Experts of a small language model.
Size: 10 layers, width 256, vocabulary 15728, 40.7M parameters.
Training: a variant of Muon for the experts, 647M tokens, 4935 steps.
Below are experts of layer 3 (counted from 0) of a mixture-of-experts language model. Rows are named router (the router's row for the expert) and show model dimensions 128-255. Each number is 200 + 30 x the weight over its row's rms, rounded and kept within 0 to 999.
After each expert's rows: "comes after" lists some tokens at least twice as common just before its tokens as in all text. This comes from a sample of Wikipedia text that the model never trained on. Tokens count by the router's weight.

# expert 51
router,209,201,212,213,218,144,228,162,166,272,197,157,144,175,155,271,161,237,164,151,176,172,196,181,181,256,206,165,215,233,222,219,177,230,163,188,198,184,189,246,220,244,173,226,213,219,203,169,167,241,212,214,181,189,238,210,191,183,196,266,168,120,170,219,124,122,178,168,217,213,220,234,226,225,201,196,230,203,195,188,129,194,261,199,193,185,187,220,187,207,168,204,182,220,178,195,224,208,199,225,199,291,230,200,210,190,175,196,162,215,128,173,216,212,197,195,201,187,204,168,222,197,216,218,262,236,178,180
comes after: ".", ",", " released", " died", " held", "\""

# expert 95
router,182,170,224,227,245,185,231,172,157,243,192,207,142,229,179,256,149,250,189,213,201,179,207,193,151,223,194,221,225,207,197,220,145,231,162,175,211,200,174,243,189,222,213,203,209,189,213,181,166,231,196,160,177,197,217,215,238,205,205,259,175,165,165,247,189,131,213,120,196,267,199,264,219,265,216,253,182,214,208,175,176,213,217,233,174,203,216,223,154,236,192,226,141,193,215,225,210,175,185,209,207,241,246,223,230,249,177,196,192,227,174,194,201,195,203,216,163,229,217,215,172,249,199,205,218,228,183,154
comes after: " (", " ", ")", ",", " =", "),"

# expert 21
router,164,211,153,221,223,166,207,184,184,221,180,168,163,180,172,231,157,260,154,211,188,208,209,181,192,188,225,149,189,241,216,202,202,194,181,159,219,179,190,218,209,205,193,211,250,207,239,186,147,226,201,195,171,174,251,195,204,201,210,198,211,208,200,242,149,211,210,195,188,216,224,206,189,251,133,233,235,207,212,103,211,210,195,253,158,181,184,169,197,215,206,165,174,157,222,195,170,143,232,228,159,195,258,229,233,215,182,160,167,227,167,218,227,252,137,185,217,228,227,160,216,193,208,187,250,222,144,157
comes after: "'", "(", "’", " in", " to", " on"

# expert 89
router,261,237,186,224,247,223,216,182,177,221,232,174,196,186,164,244,149,207,201,185,190,174,207,145,171,193,213,174,198,209,217,197,148,250,201,172,252,196,194,246,223,267,218,243,245,242,209,167,177,213,199,202,190,188,225,209,270,206,203,278,181,116,148,184,197,166,236,175,209,253,218,210,176,244,143,207,259,267,190,149,142,251,204,213,173,194,188,195,151,199,148,165,200,153,234,186,188,178,205,271,138,213,214,208,200,196,208,190,196,206,185,171,204,210,199,223,157,218,236,178,199,186,204,167,197,206,185,192
comes after: "\n", ".", "==", " |", " ==", ")"

# expert 116
router,264,225,134,215,222,130,187,244,195,240,249,189,177,161,172,220,202,210,211,173,179,173,235,161,198,192,192,154,172,203,229,210,181,211,201,164,193,218,214,228,218,200,221,180,216,199,282,183,151,239,192,165,196,212,247,231,228,194,232,197,153,205,177,208,166,196,220,217,180,192,255,206,234,175,203,198,215,205,258,199,184,210,242,220,185,204,190,207,171,203,183,191,163,163,207,191,155,187,214,211,172,194,196,199,238,228,174,176,188,212,215,133,219,254,182,214,197,224,217,154,220,237,212,163,231,249,152,188
comes after: " the", "-", " of", " and", " in", "==="

# expert 56
router,205,243,201,233,247,178,213,178,195,211,238,183,172,168,205,269,205,228,156,172,172,171,197,188,222,219,219,157,236,176,233,242,174,222,192,204,235,189,176,209,229,192,164,217,226,204,192,188,177,242,221,186,212,166,258,226,235,249,202,260,184,151,188,262,179,170,201,193,194,214,203,246,215,235,174,205,230,273,209,185,202,207,222,219,170,215,212,224,182,196,192,222,157,172,209,182,171,165,211,256,208,266,204,241,229,217,174,179,179,239,185,175,199,231,159,191,198,250,244,198,213,210,240,173,212,202,178,186
comes after: " of", " in", ".", " to", " at", " for"

# expert 20
router,233,209,172,203,247,172,225,197,154,202,215,125,223,187,177,166,167,237,159,199,184,225,222,181,180,180,212,222,221,203,213,246,194,238,141,167,187,173,191,251,278,217,197,222,235,246,225,207,187,218,214,177,140,222,217,226,211,189,223,198,196,210,201,211,184,207,207,163,163,217,207,249,242,232,182,233,222,207,248,215,190,191,202,222,210,182,199,228,166,210,191,151,163,181,199,208,143,170,248,203,183,191,261,249,172,272,164,139,141,192,171,181,238,246,179,237,112,265,195,187,214,195,204,169,215,236,187,182
comes after: " S", " Al", " Y", " U", " al", " Ar"

# expert 122
router,255,234,162,204,217,90,233,144,180,227,266,169,163,221,177,196,187,228,170,191,213,165,282,147,163,224,253,196,190,197,246,191,131,191,194,203,179,207,193,179,272,174,170,245,222,229,258,194,152,224,216,151,181,214,249,222,207,207,189,219,169,171,201,205,172,211,216,158,185,212,203,207,171,198,202,229,185,213,218,192,172,218,221,197,171,152,160,205,198,210,130,218,212,184,190,178,177,213,194,229,191,235,200,168,247,214,145,171,170,216,198,150,250,194,177,239,198,200,223,162,242,211,210,179,258,222,168,166
comes after: " in", " the", " to", " that", ".", " for"

# expert 46
router,195,222,211,200,258,172,211,192,177,214,194,191,159,178,166,247,202,203,215,228,184,129,250,183,194,226,226,198,213,183,192,218,167,265,199,177,221,213,168,233,171,182,197,189,217,211,231,197,165,199,259,164,192,207,197,222,237,220,194,213,170,170,215,205,194,167,226,164,223,237,209,222,250,189,148,202,196,208,243,180,200,187,261,202,175,201,183,240,222,197,167,175,163,170,231,188,190,182,219,226,156,216,234,218,242,200,161,193,185,202,171,210,249,198,173,221,142,205,223,181,180,202,250,192,249,204,179,170
comes after: " ", " |", ")", " —", ";", "5"

# expert 77
router,235,228,158,238,213,169,198,180,195,225,230,196,167,158,183,213,177,203,161,166,172,152,220,142,158,222,274,163,248,198,230,181,129,209,222,215,223,183,172,210,223,226,155,245,205,250,218,170,155,252,211,187,205,138,222,219,193,211,200,213,193,104,190,195,178,170,205,189,216,225,184,197,186,200,136,203,193,232,210,149,179,218,203,208,141,194,203,192,181,208,184,164,200,184,201,155,178,197,244,212,174,212,209,231,216,242,215,156,214,248,206,172,198,214,153,215,152,221,206,195,238,227,217,163,212,239,173,212
comes after: " the", " is", " as", " was", " with", " of"

# expert 4
router,195,260,168,242,230,175,165,199,167,210,226,198,160,197,211,263,181,219,193,185,196,191,179,212,203,206,254,211,238,218,209,198,189,251,208,169,257,206,166,252,182,209,154,210,219,247,202,196,163,191,232,199,195,144,203,206,246,269,217,196,163,104,169,230,213,199,210,190,211,203,205,221,233,183,197,217,262,230,183,144,183,253,218,245,159,206,189,220,167,248,150,161,168,207,182,139,181,179,198,183,188,223,194,223,221,219,178,147,187,202,167,180,211,239,185,244,166,221,260,188,237,211,248,194,216,256,169,180
comes after: ",", " United", " New", " the", " South", " of"

# expert 0
router,232,227,185,207,183,188,226,220,225,232,212,162,183,192,181,170,209,223,162,164,176,171,213,168,178,194,202,202,184,216,234,211,177,191,165,216,177,198,172,222,229,224,203,228,211,205,258,168,196,191,213,226,198,182,212,232,195,201,226,235,172,212,205,217,175,133,196,138,211,209,242,214,188,208,176,210,189,187,288,195,132,222,254,258,171,164,186,203,174,236,191,175,205,177,207,158,215,168,235,211,174,229,233,208,207,258,173,193,160,179,176,192,200,197,165,270,185,275,224,179,230,259,194,170,235,203,183,174
comes after: "1", " ", " h", " un", "-", " dis"

# expert 115
router,222,217,166,250,286,197,217,140,210,247,209,167,208,166,156,231,150,205,193,183,192,183,243,163,138,195,237,146,219,185,229,178,177,182,204,190,172,218,204,189,238,223,165,218,221,201,239,146,191,217,230,207,186,193,247,235,220,200,220,216,183,205,194,183,142,146,233,167,207,189,218,207,192,237,156,240,218,184,254,171,177,186,235,248,205,138,155,207,169,193,214,192,193,191,244,171,170,149,206,218,147,233,257,191,201,241,194,186,176,210,164,159,190,211,182,237,143,237,184,180,217,223,193,143,216,266,192,157
comes after: " (", " ", " \"", "-", ".", " as"

# expert 61
router,219,226,199,254,166,193,203,158,208,222,217,106,154,209,195,186,178,244,154,196,167,209,242,158,159,190,185,178,207,227,225,251,186,192,198,173,229,195,187,180,249,242,187,204,223,219,231,176,174,213,213,173,157,212,182,260,212,223,248,179,176,211,174,208,132,189,224,169,155,241,246,242,209,186,177,204,185,200,243,178,158,233,225,225,223,210,154,215,194,207,188,187,179,113,187,185,216,162,273,222,163,192,211,224,212,244,164,212,173,202,181,183,245,205,175,201,161,256,193,150,194,189,231,212,209,223,217,143
comes after: " H", "H", " B", " R", " h", "r"

# expert 27
router,251,210,155,204,212,180,176,165,194,250,213,200,193,164,208,214,179,201,169,179,187,162,245,188,199,214,205,171,212,287,211,205,158,201,200,182,207,149,180,205,213,263,189,243,190,222,194,177,219,236,190,189,209,204,224,215,220,245,245,251,130,191,198,211,204,203,212,189,170,282,256,227,236,202,179,189,196,220,167,185,207,209,201,191,190,155,196,228,168,237,195,225,204,201,253,208,193,219,250,264,173,256,210,218,225,225,199,193,188,255,171,203,239,235,200,208,132,192,251,195,193,230,250,155,221,200,177,171
comes after: " |", "|", ":", " in", ";", "In"

# expert 72
router,242,226,209,220,262,198,232,189,187,274,220,208,173,125,221,269,171,251,215,164,194,196,238,198,193,262,222,192,246,200,227,246,130,274,160,155,255,180,178,245,246,235,227,193,205,230,204,187,171,213,193,190,138,126,210,226,199,207,237,232,202,164,176,199,163,185,202,204,207,230,240,234,213,256,213,237,215,238,239,189,169,235,205,197,153,189,174,275,179,198,170,210,166,195,200,198,204,174,212,244,211,240,267,230,178,223,196,171,165,193,182,179,201,249,201,219,177,198,225,208,192,232,222,174,213,222,202,181
comes after: "2", "1", "3", "5", "4", "6"

# expert 120
router,215,207,164,213,235,141,213,183,192,250,282,222,202,194,169,269,230,223,183,186,191,161,197,167,193,221,187,190,227,192,269,222,179,235,158,199,243,189,165,189,178,202,172,202,194,196,204,121,192,234,183,182,204,163,207,212,245,224,197,212,161,178,191,231,160,159,194,146,161,288,217,218,178,267,191,216,222,209,201,153,203,235,197,224,181,161,209,251,180,189,168,172,225,176,260,215,177,184,207,246,165,180,203,189,221,191,198,178,226,198,214,201,246,209,196,217,132,210,218,180,231,250,224,202,243,199,204,203
comes after: "-", " was", " The", " were", " Binomial", " is"

# expert 57
router,230,208,184,224,257,174,243,181,182,249,177,179,137,200,169,219,151,222,155,207,195,182,209,179,183,261,189,202,211,230,196,186,106,226,182,196,201,160,168,222,209,189,211,196,193,223,198,181,198,238,184,166,140,175,210,185,214,206,191,230,170,144,163,210,149,166,196,201,215,237,199,219,246,237,156,199,221,205,213,165,168,216,257,238,169,133,177,239,173,219,211,201,170,190,228,210,169,186,203,218,190,224,211,183,216,206,147,188,183,235,183,174,240,208,198,187,180,216,214,195,236,214,244,188,249,173,199,180
comes after: ",", " due", "ed", " moved", " returned", "),"

# expert 12
router,232,232,219,231,200,210,214,195,188,220,197,171,148,199,137,229,156,190,180,164,201,186,239,179,158,202,254,203,221,231,224,226,194,215,250,181,188,187,151,215,280,225,200,215,185,215,245,160,171,224,233,210,134,169,232,241,235,230,191,219,183,177,229,216,193,178,216,204,205,196,263,200,201,189,202,238,264,196,196,186,128,220,211,183,211,137,174,233,190,225,172,174,223,122,231,169,202,190,243,286,153,183,207,196,231,189,210,190,205,212,182,169,222,196,175,235,224,218,213,170,216,218,208,167,258,266,162,180
comes after: " the", " in", " a", " this", " The", " In"

# expert 3
router,236,211,185,238,255,192,192,192,200,216,242,207,192,165,146,272,148,230,191,137,199,165,232,210,147,206,193,188,190,192,207,220,179,214,188,232,236,213,216,192,188,209,180,226,198,175,216,202,213,246,192,136,193,151,237,246,231,209,228,237,178,213,174,234,172,165,229,195,205,231,262,191,173,245,147,248,244,240,222,96,169,223,228,190,191,137,214,236,131,190,180,138,222,199,196,173,171,194,232,253,181,264,262,189,202,223,218,135,188,215,165,205,236,227,196,221,156,221,211,212,184,232,198,175,243,200,233,178
comes after: "|", "==", "\n", " |", "-", "==="

# expert 107
router,227,223,185,269,249,207,194,165,191,206,221,175,161,147,210,243,179,209,163,162,201,176,262,196,162,232,238,155,232,192,270,237,171,253,155,193,220,209,190,212,198,215,171,219,225,222,210,179,205,216,215,136,188,191,216,253,217,221,196,195,184,173,194,267,191,136,247,178,177,210,213,172,214,221,191,190,238,239,244,133,186,200,198,164,162,188,173,253,176,190,185,201,159,172,235,207,157,165,214,245,133,263,237,204,223,199,197,144,173,243,198,214,212,209,203,201,113,235,223,181,185,206,185,133,218,204,182,204
comes after: "\n", "|", " Win", " Loss", " Genus", " MF"

# expert 18
router,201,237,201,209,241,203,190,170,134,202,230,198,159,190,197,204,160,260,194,158,176,154,224,204,191,198,192,189,226,193,237,208,174,239,218,185,201,143,185,235,241,235,199,216,198,229,225,138,175,208,208,135,196,181,207,233,205,227,198,254,172,171,203,199,183,151,231,180,222,241,189,219,196,228,204,218,227,219,233,172,141,218,219,216,147,185,175,266,174,215,166,195,175,184,210,182,201,185,216,272,178,238,190,246,208,239,155,168,171,238,106,200,205,199,175,230,162,230,224,214,215,206,204,140,221,205,161,187
comes after: " ", ",", "–", ":", "1", " January"

# expert 84
router,199,230,208,278,252,181,210,146,230,193,214,160,179,148,134,238,141,210,178,191,213,138,271,162,193,259,220,165,224,234,262,189,194,195,172,181,174,224,186,190,228,196,171,249,216,193,241,183,205,192,188,192,149,195,234,215,222,198,206,236,155,196,162,218,145,153,199,173,243,205,185,244,215,256,178,212,219,248,206,175,206,224,236,201,170,159,199,211,195,200,184,153,183,166,226,193,179,144,209,259,156,275,199,220,215,232,169,118,163,210,191,175,239,206,196,217,138,202,202,190,213,241,200,132,245,199,194,190
comes after: "\n", ".", "==", "|", " that", "   "

# expert 42
router,256,247,180,223,218,194,210,225,123,230,211,177,210,228,187,217,208,222,218,192,180,221,232,207,187,213,213,192,207,210,226,182,184,232,192,156,227,218,188,211,219,216,181,235,221,214,245,153,179,192,217,174,180,220,246,266,178,206,254,176,185,187,151,197,189,178,214,187,202,216,196,260,237,195,209,192,210,191,220,150,210,233,242,214,203,178,195,205,143,235,177,158,179,76,213,168,170,163,238,236,192,198,175,200,212,259,180,192,178,203,156,153,209,243,177,217,167,257,215,151,179,190,233,216,243,234,205,195
comes after: " L", " l", "L", " R", "l", " Br"

# expert 35
router,225,230,194,252,215,196,247,178,190,234,247,217,225,155,180,247,149,235,193,158,207,186,236,180,116,179,198,165,199,241,191,234,200,210,211,185,234,195,208,214,181,234,142,193,210,196,246,184,163,200,219,157,209,106,199,194,203,223,241,188,175,165,215,242,159,203,233,207,238,201,260,188,200,232,196,203,230,233,213,166,202,171,209,211,200,181,176,220,169,198,198,165,213,195,232,165,148,206,202,218,179,217,224,201,261,209,191,175,195,220,182,150,188,220,184,254,203,243,230,202,201,259,239,143,195,228,179,180
comes after: "-", " New", " the", " High", " South", " first"

# expert 119
router,221,194,179,225,209,183,226,194,161,252,245,209,142,207,168,241,219,198,168,185,154,170,264,184,180,254,263,191,227,224,231,251,159,252,216,175,219,215,157,251,208,181,123,211,206,212,201,172,219,188,237,140,195,197,201,222,211,242,228,249,153,171,206,236,191,147,245,198,151,239,176,217,197,175,177,194,180,217,209,182,146,240,247,180,159,198,205,203,203,224,167,183,174,179,233,170,161,195,218,227,148,244,252,218,232,190,206,190,192,236,191,203,242,197,204,192,161,218,234,180,184,226,225,206,230,205,190,141
comes after: "0", "%", "5", "6", "4", "3"

# expert 104
router,190,218,199,209,204,175,224,182,171,229,214,199,180,206,161,279,172,214,212,191,179,144,221,175,191,178,251,196,211,197,234,238,178,271,193,197,211,150,180,219,203,198,210,212,243,260,222,177,175,215,196,214,181,171,198,202,230,236,193,180,147,169,171,212,178,127,249,144,192,195,250,246,204,231,128,230,237,228,186,169,173,247,243,229,197,179,198,190,173,211,155,142,216,214,234,151,181,200,212,280,146,218,194,221,229,197,186,153,130,223,170,199,223,228,201,220,137,267,212,197,184,221,248,167,215,207,186,196
comes after: "\n", ".", " also", "History", " career", "=="

# expert 24
router,209,237,189,234,257,215,213,169,158,230,235,177,136,197,186,260,160,223,188,199,161,169,222,184,188,277,233,197,242,214,198,216,159,285,206,177,264,166,182,248,198,199,207,215,221,206,211,195,188,190,226,169,214,211,219,197,228,222,229,231,175,144,209,210,167,162,236,197,192,205,198,210,195,186,187,229,232,247,233,181,163,247,228,199,162,185,221,223,186,195,177,166,188,190,201,185,181,189,197,249,159,238,267,219,203,220,204,187,126,207,156,180,234,220,196,196,171,215,245,186,189,213,207,192,213,209,154,178
comes after: " ", "0", "3", "4", "1", "5"

# expert 55
router,225,237,194,234,247,150,221,197,171,229,223,206,176,142,165,251,234,222,175,171,153,142,230,180,193,228,227,195,228,246,215,254,135,218,225,215,268,170,189,224,166,197,158,192,208,198,217,163,220,244,212,147,198,180,197,215,227,257,207,248,150,181,208,192,182,164,203,136,207,237,252,224,224,232,143,210,206,224,191,154,184,205,209,206,178,189,204,214,180,190,168,160,224,179,243,150,217,191,188,241,186,210,242,175,219,177,203,160,212,246,229,216,206,232,186,229,143,219,217,231,184,221,243,180,209,252,177,185
comes after: "-", " |", "|", ":", " Total", " •"

# expert 103
router,175,218,141,230,196,164,235,150,185,233,222,156,189,221,158,227,229,228,186,199,188,167,230,154,143,200,234,195,218,208,247,258,132,230,185,169,238,183,194,203,213,233,190,233,200,177,226,207,207,170,219,145,166,211,205,224,213,199,240,172,187,212,202,207,157,175,231,141,173,217,217,217,213,210,209,210,210,234,250,224,180,214,222,214,197,148,158,228,186,222,213,206,145,185,229,160,178,168,195,249,144,215,216,243,242,210,159,200,177,181,191,169,224,209,181,274,151,206,227,212,211,229,194,162,184,265,203,202
comes after: " E", " G", " |", " An", "E", "G"

# expert 90
router,246,251,184,246,262,195,216,171,152,237,199,193,181,177,200,259,148,198,194,145,194,174,238,196,184,236,231,187,180,245,217,212,176,254,167,182,222,181,159,211,206,194,163,217,257,197,231,173,170,191,212,153,220,183,225,204,190,232,224,236,177,183,205,219,191,147,243,180,194,249,221,202,199,209,189,216,244,237,276,166,149,229,248,204,140,178,189,230,198,179,183,194,132,179,212,194,190,183,200,233,166,238,256,222,211,247,186,149,147,214,182,185,222,209,196,228,107,221,226,185,176,225,218,133,225,203,163,190
comes after: " ", "0", "1", "2", "3", "4"

# expert 108
router,225,258,160,219,238,204,179,194,175,258,228,191,182,178,175,244,164,255,168,159,147,172,248,174,167,195,221,208,201,223,235,232,161,211,195,191,252,197,161,227,201,236,180,238,201,259,175,197,168,245,226,125,183,134,220,221,246,225,208,258,154,170,189,214,195,168,239,191,187,201,204,220,223,226,173,258,215,226,231,167,150,218,224,216,144,201,197,252,186,217,122,174,155,182,172,206,168,182,212,261,196,261,224,197,203,210,174,188,175,241,112,202,204,223,167,228,157,205,212,200,197,219,225,148,213,211,170,150
comes after: "0", "9", " ", "2", "–", " Sep"

# expert 70
router,194,214,192,183,209,223,265,166,184,203,238,139,200,203,191,159,195,280,168,204,177,194,234,177,190,179,244,227,213,220,217,204,185,190,151,169,229,205,170,208,236,211,147,248,227,223,230,185,186,222,251,217,184,187,204,241,227,196,212,195,215,176,173,199,191,192,196,159,173,221,215,247,250,189,191,195,200,217,212,208,196,259,219,198,199,153,206,206,161,241,160,183,182,211,212,166,197,153,228,219,166,179,236,192,223,243,143,212,145,212,134,204,220,189,196,232,214,255,212,175,205,228,217,207,190,233,181,149
comes after: " H", " G", " M", "b", "m", "h"

# expert 71
router,228,179,180,242,271,181,199,203,180,215,231,217,148,195,190,239,179,194,212,163,199,218,239,119,176,217,260,174,203,232,212,213,155,251,196,197,218,210,194,212,235,246,177,229,235,224,183,198,157,194,222,185,149,171,222,219,238,227,234,220,173,199,195,225,151,176,243,174,162,250,219,231,201,188,140,242,213,184,251,114,158,173,220,236,172,190,187,206,201,209,187,208,160,180,222,218,202,156,207,224,180,265,253,216,186,185,190,137,187,232,153,168,190,183,191,234,165,251,189,189,190,216,183,182,228,203,189,167
comes after: " (", " ", "(", " in", " /", " ["

# expert 8
router,228,232,195,197,205,204,178,164,142,222,236,198,191,192,172,214,176,241,167,192,140,166,225,148,183,199,223,184,204,238,205,224,165,204,234,171,214,170,178,206,204,228,176,220,199,206,197,160,186,199,184,165,208,139,204,184,201,211,229,250,149,163,181,214,196,128,185,189,211,246,212,203,214,244,187,211,207,222,213,153,193,229,236,245,120,170,203,222,162,214,201,205,179,181,212,188,184,188,184,260,182,222,239,240,246,213,190,192,210,203,156,192,224,228,200,185,123,223,234,176,197,248,228,177,214,196,166,183
comes after: " ", "–", "1", " +", " −", "/"

# expert 45
router,192,234,189,222,208,209,155,199,172,204,194,188,190,186,196,225,208,248,189,178,194,196,220,210,177,197,259,183,219,225,198,191,180,218,185,208,226,155,147,223,197,236,154,224,220,279,183,188,135,237,182,160,186,168,202,193,245,235,240,244,176,173,228,210,208,184,205,184,188,221,188,208,177,208,131,241,245,240,219,137,214,222,225,221,145,195,201,211,175,221,163,171,155,193,204,168,210,204,209,258,194,261,227,223,205,240,181,193,203,237,107,166,196,242,198,196,129,228,238,174,220,183,268,178,206,211,207,156
comes after: " ", "N", "–", "°", "_{", " /"

# expert 79
router,234,202,164,221,261,211,228,178,200,232,203,179,185,163,176,201,151,221,221,143,190,179,219,148,133,202,190,182,205,214,239,227,144,205,153,187,181,214,188,228,244,195,189,228,238,186,252,189,197,179,208,181,180,170,267,201,240,202,238,197,187,238,189,205,151,181,212,164,196,223,247,207,213,237,147,233,211,184,289,186,190,180,218,233,173,170,143,197,170,236,216,175,185,186,191,167,192,187,213,206,186,214,238,220,210,198,193,149,194,204,178,167,228,221,176,235,181,248,231,163,235,225,182,140,226,246,165,185
comes after: " (", "-", " \"", "/", " un", "("

# expert 82
router,202,217,183,224,198,189,198,192,198,197,217,149,182,147,150,213,200,211,168,125,154,175,223,154,153,233,250,164,222,225,178,194,137,185,187,158,157,225,206,224,267,220,212,231,205,225,240,178,160,214,239,185,176,213,271,215,208,223,183,232,178,205,189,236,183,188,166,186,209,233,231,248,198,223,153,238,245,178,195,179,187,278,237,212,162,128,165,197,207,218,201,149,189,147,232,192,187,156,235,204,155,220,197,245,176,213,156,180,182,195,186,213,228,240,141,243,180,203,170,179,235,235,214,180,255,228,139,197
comes after: " and", " a", ",", " the", " \"", " to"

# expert 78
router,190,212,139,234,272,177,176,161,192,248,254,202,202,147,198,297,223,192,134,160,191,138,244,186,147,199,206,171,237,229,212,270,167,238,207,193,236,184,184,245,175,239,164,207,207,210,173,160,193,189,222,171,192,211,206,197,255,272,190,215,159,174,185,240,217,165,202,161,203,225,209,212,167,209,189,196,239,206,198,118,213,190,239,220,180,159,201,203,201,250,205,187,175,166,266,193,191,188,204,218,170,215,210,225,249,197,154,145,188,224,212,215,218,227,127,232,152,198,221,214,166,195,226,169,247,226,177,190
comes after: "\n", "-", "|", ")", " Title", " Party"

# expert 121
router,219,195,181,199,208,155,165,154,197,245,253,196,179,190,157,214,154,208,176,182,195,168,212,143,180,229,231,189,238,202,219,182,118,216,177,198,186,208,181,210,216,200,202,219,207,236,225,176,169,250,198,186,201,201,247,203,217,211,218,269,194,165,139,219,178,193,208,187,173,231,206,226,246,234,198,217,185,194,207,146,194,224,213,212,173,145,200,198,220,239,163,204,200,156,218,201,199,194,263,217,210,213,202,189,240,234,203,141,162,225,209,166,237,239,169,241,173,206,205,211,230,278,195,154,247,197,150,144
comes after: " was", " it", " It", " which", " he", " is"

# expert 109
router,225,234,154,211,211,207,213,199,163,232,194,163,187,178,202,198,158,231,204,181,191,195,214,180,178,233,188,188,207,178,219,222,196,213,171,186,188,225,178,189,246,205,192,229,200,224,252,165,184,194,233,192,153,163,244,217,188,200,242,193,188,215,173,202,161,187,189,185,175,219,262,238,239,240,200,216,219,166,228,190,199,217,223,227,210,225,181,187,141,220,187,161,166,145,228,191,202,185,241,202,151,226,230,204,208,260,184,206,142,212,156,189,206,224,180,228,210,262,201,122,219,234,187,154,222,237,208,184
comes after: " d", " w", " t", " f", " W", " D"

# expert 117
router,210,211,195,221,214,172,172,205,202,220,246,184,191,203,179,208,164,196,193,181,176,201,258,173,202,236,195,170,232,216,215,196,173,195,240,198,195,186,190,190,209,217,220,226,204,217,199,162,190,215,217,215,178,151,199,261,227,214,202,289,159,179,172,242,184,224,177,181,174,258,261,235,205,245,194,208,212,220,223,182,148,241,224,186,173,183,223,233,173,192,155,133,221,153,227,160,177,170,238,281,192,190,219,202,189,201,189,211,210,208,195,198,240,206,170,276,182,199,206,187,232,232,259,157,227,256,162,187
comes after: " the", " a", " his", "s", " The", " their"

# expert 86
router,207,203,142,270,219,175,199,171,147,195,203,160,190,179,145,260,194,179,182,202,159,138,205,156,173,214,244,151,200,203,223,217,170,265,180,171,209,164,183,210,220,220,216,205,226,253,228,193,176,213,224,188,180,198,181,226,218,224,187,197,125,187,179,194,183,184,215,155,185,192,231,224,249,185,162,232,282,196,207,183,151,248,246,238,168,178,214,192,162,248,159,145,211,214,238,198,201,176,208,267,201,262,179,252,216,206,207,191,167,252,183,175,214,226,194,224,189,213,211,192,182,246,225,177,218,201,177,207
comes after: "\n", ".", "\"", " /", ").", " politician"

# expert 41
router,203,214,197,224,269,177,210,166,181,258,251,206,171,227,225,256,158,218,151,194,191,171,201,153,151,216,235,180,214,256,239,180,150,192,221,153,205,201,196,216,201,235,155,200,218,232,206,171,194,190,221,178,232,194,220,232,237,272,212,179,181,141,180,261,161,190,198,176,231,220,256,231,214,271,212,211,247,244,176,146,210,232,227,256,194,170,176,244,194,230,180,130,189,182,237,150,201,139,174,220,176,190,212,231,216,196,153,192,194,179,201,185,266,236,157,230,185,191,228,177,226,188,255,175,266,228,175,163
comes after: " the", " a", " and", ",", " an", " also"

# expert 38
router,216,228,192,254,208,188,178,139,182,217,186,197,146,155,205,256,190,210,144,177,144,176,214,184,205,235,260,150,264,211,216,215,171,203,199,189,236,194,177,212,211,193,155,232,196,229,246,160,174,227,201,180,211,156,250,202,212,240,215,263,159,130,162,233,175,193,209,194,188,218,187,209,222,222,168,198,213,247,191,178,172,225,210,220,183,165,201,211,187,217,175,196,186,139,236,128,177,179,223,233,190,236,261,242,196,221,176,196,184,239,205,177,228,212,153,226,183,221,238,176,204,235,238,145,214,202,169,186
comes after: " of", " in", " to", " as", " on", " for"

# expert 96
router,202,212,147,254,221,172,199,171,208,236,190,175,196,156,197,246,178,206,169,202,194,183,249,204,153,228,208,182,244,268,233,193,196,265,182,218,213,180,180,218,216,213,170,240,224,206,237,184,185,239,229,194,146,206,188,206,221,277,191,191,148,140,210,233,195,130,259,182,183,224,189,211,201,233,192,204,240,228,240,204,193,174,222,240,170,181,193,256,162,202,148,239,168,177,234,196,170,150,205,196,169,241,228,237,238,197,181,159,170,235,183,169,219,231,207,197,184,208,260,211,240,204,194,203,219,229,189,212
comes after: "\n", "iege", " University", " part", " List", " one"

# expert 33
router,192,184,167,216,184,210,209,177,158,219,244,180,157,154,199,200,196,246,209,164,171,221,203,137,155,211,250,186,224,213,256,205,173,196,168,199,176,199,159,220,248,262,194,220,225,222,207,216,194,215,225,158,175,200,240,193,201,228,253,234,169,171,181,202,194,164,231,144,190,188,215,191,202,174,144,230,210,198,194,181,139,246,204,201,158,117,159,196,186,192,151,169,194,142,213,191,194,179,236,171,176,212,210,238,187,257,182,177,192,179,183,159,215,257,181,215,178,237,189,182,262,232,213,189,238,225,144,188
comes after: "-", " the", " and", " his", "s", "y"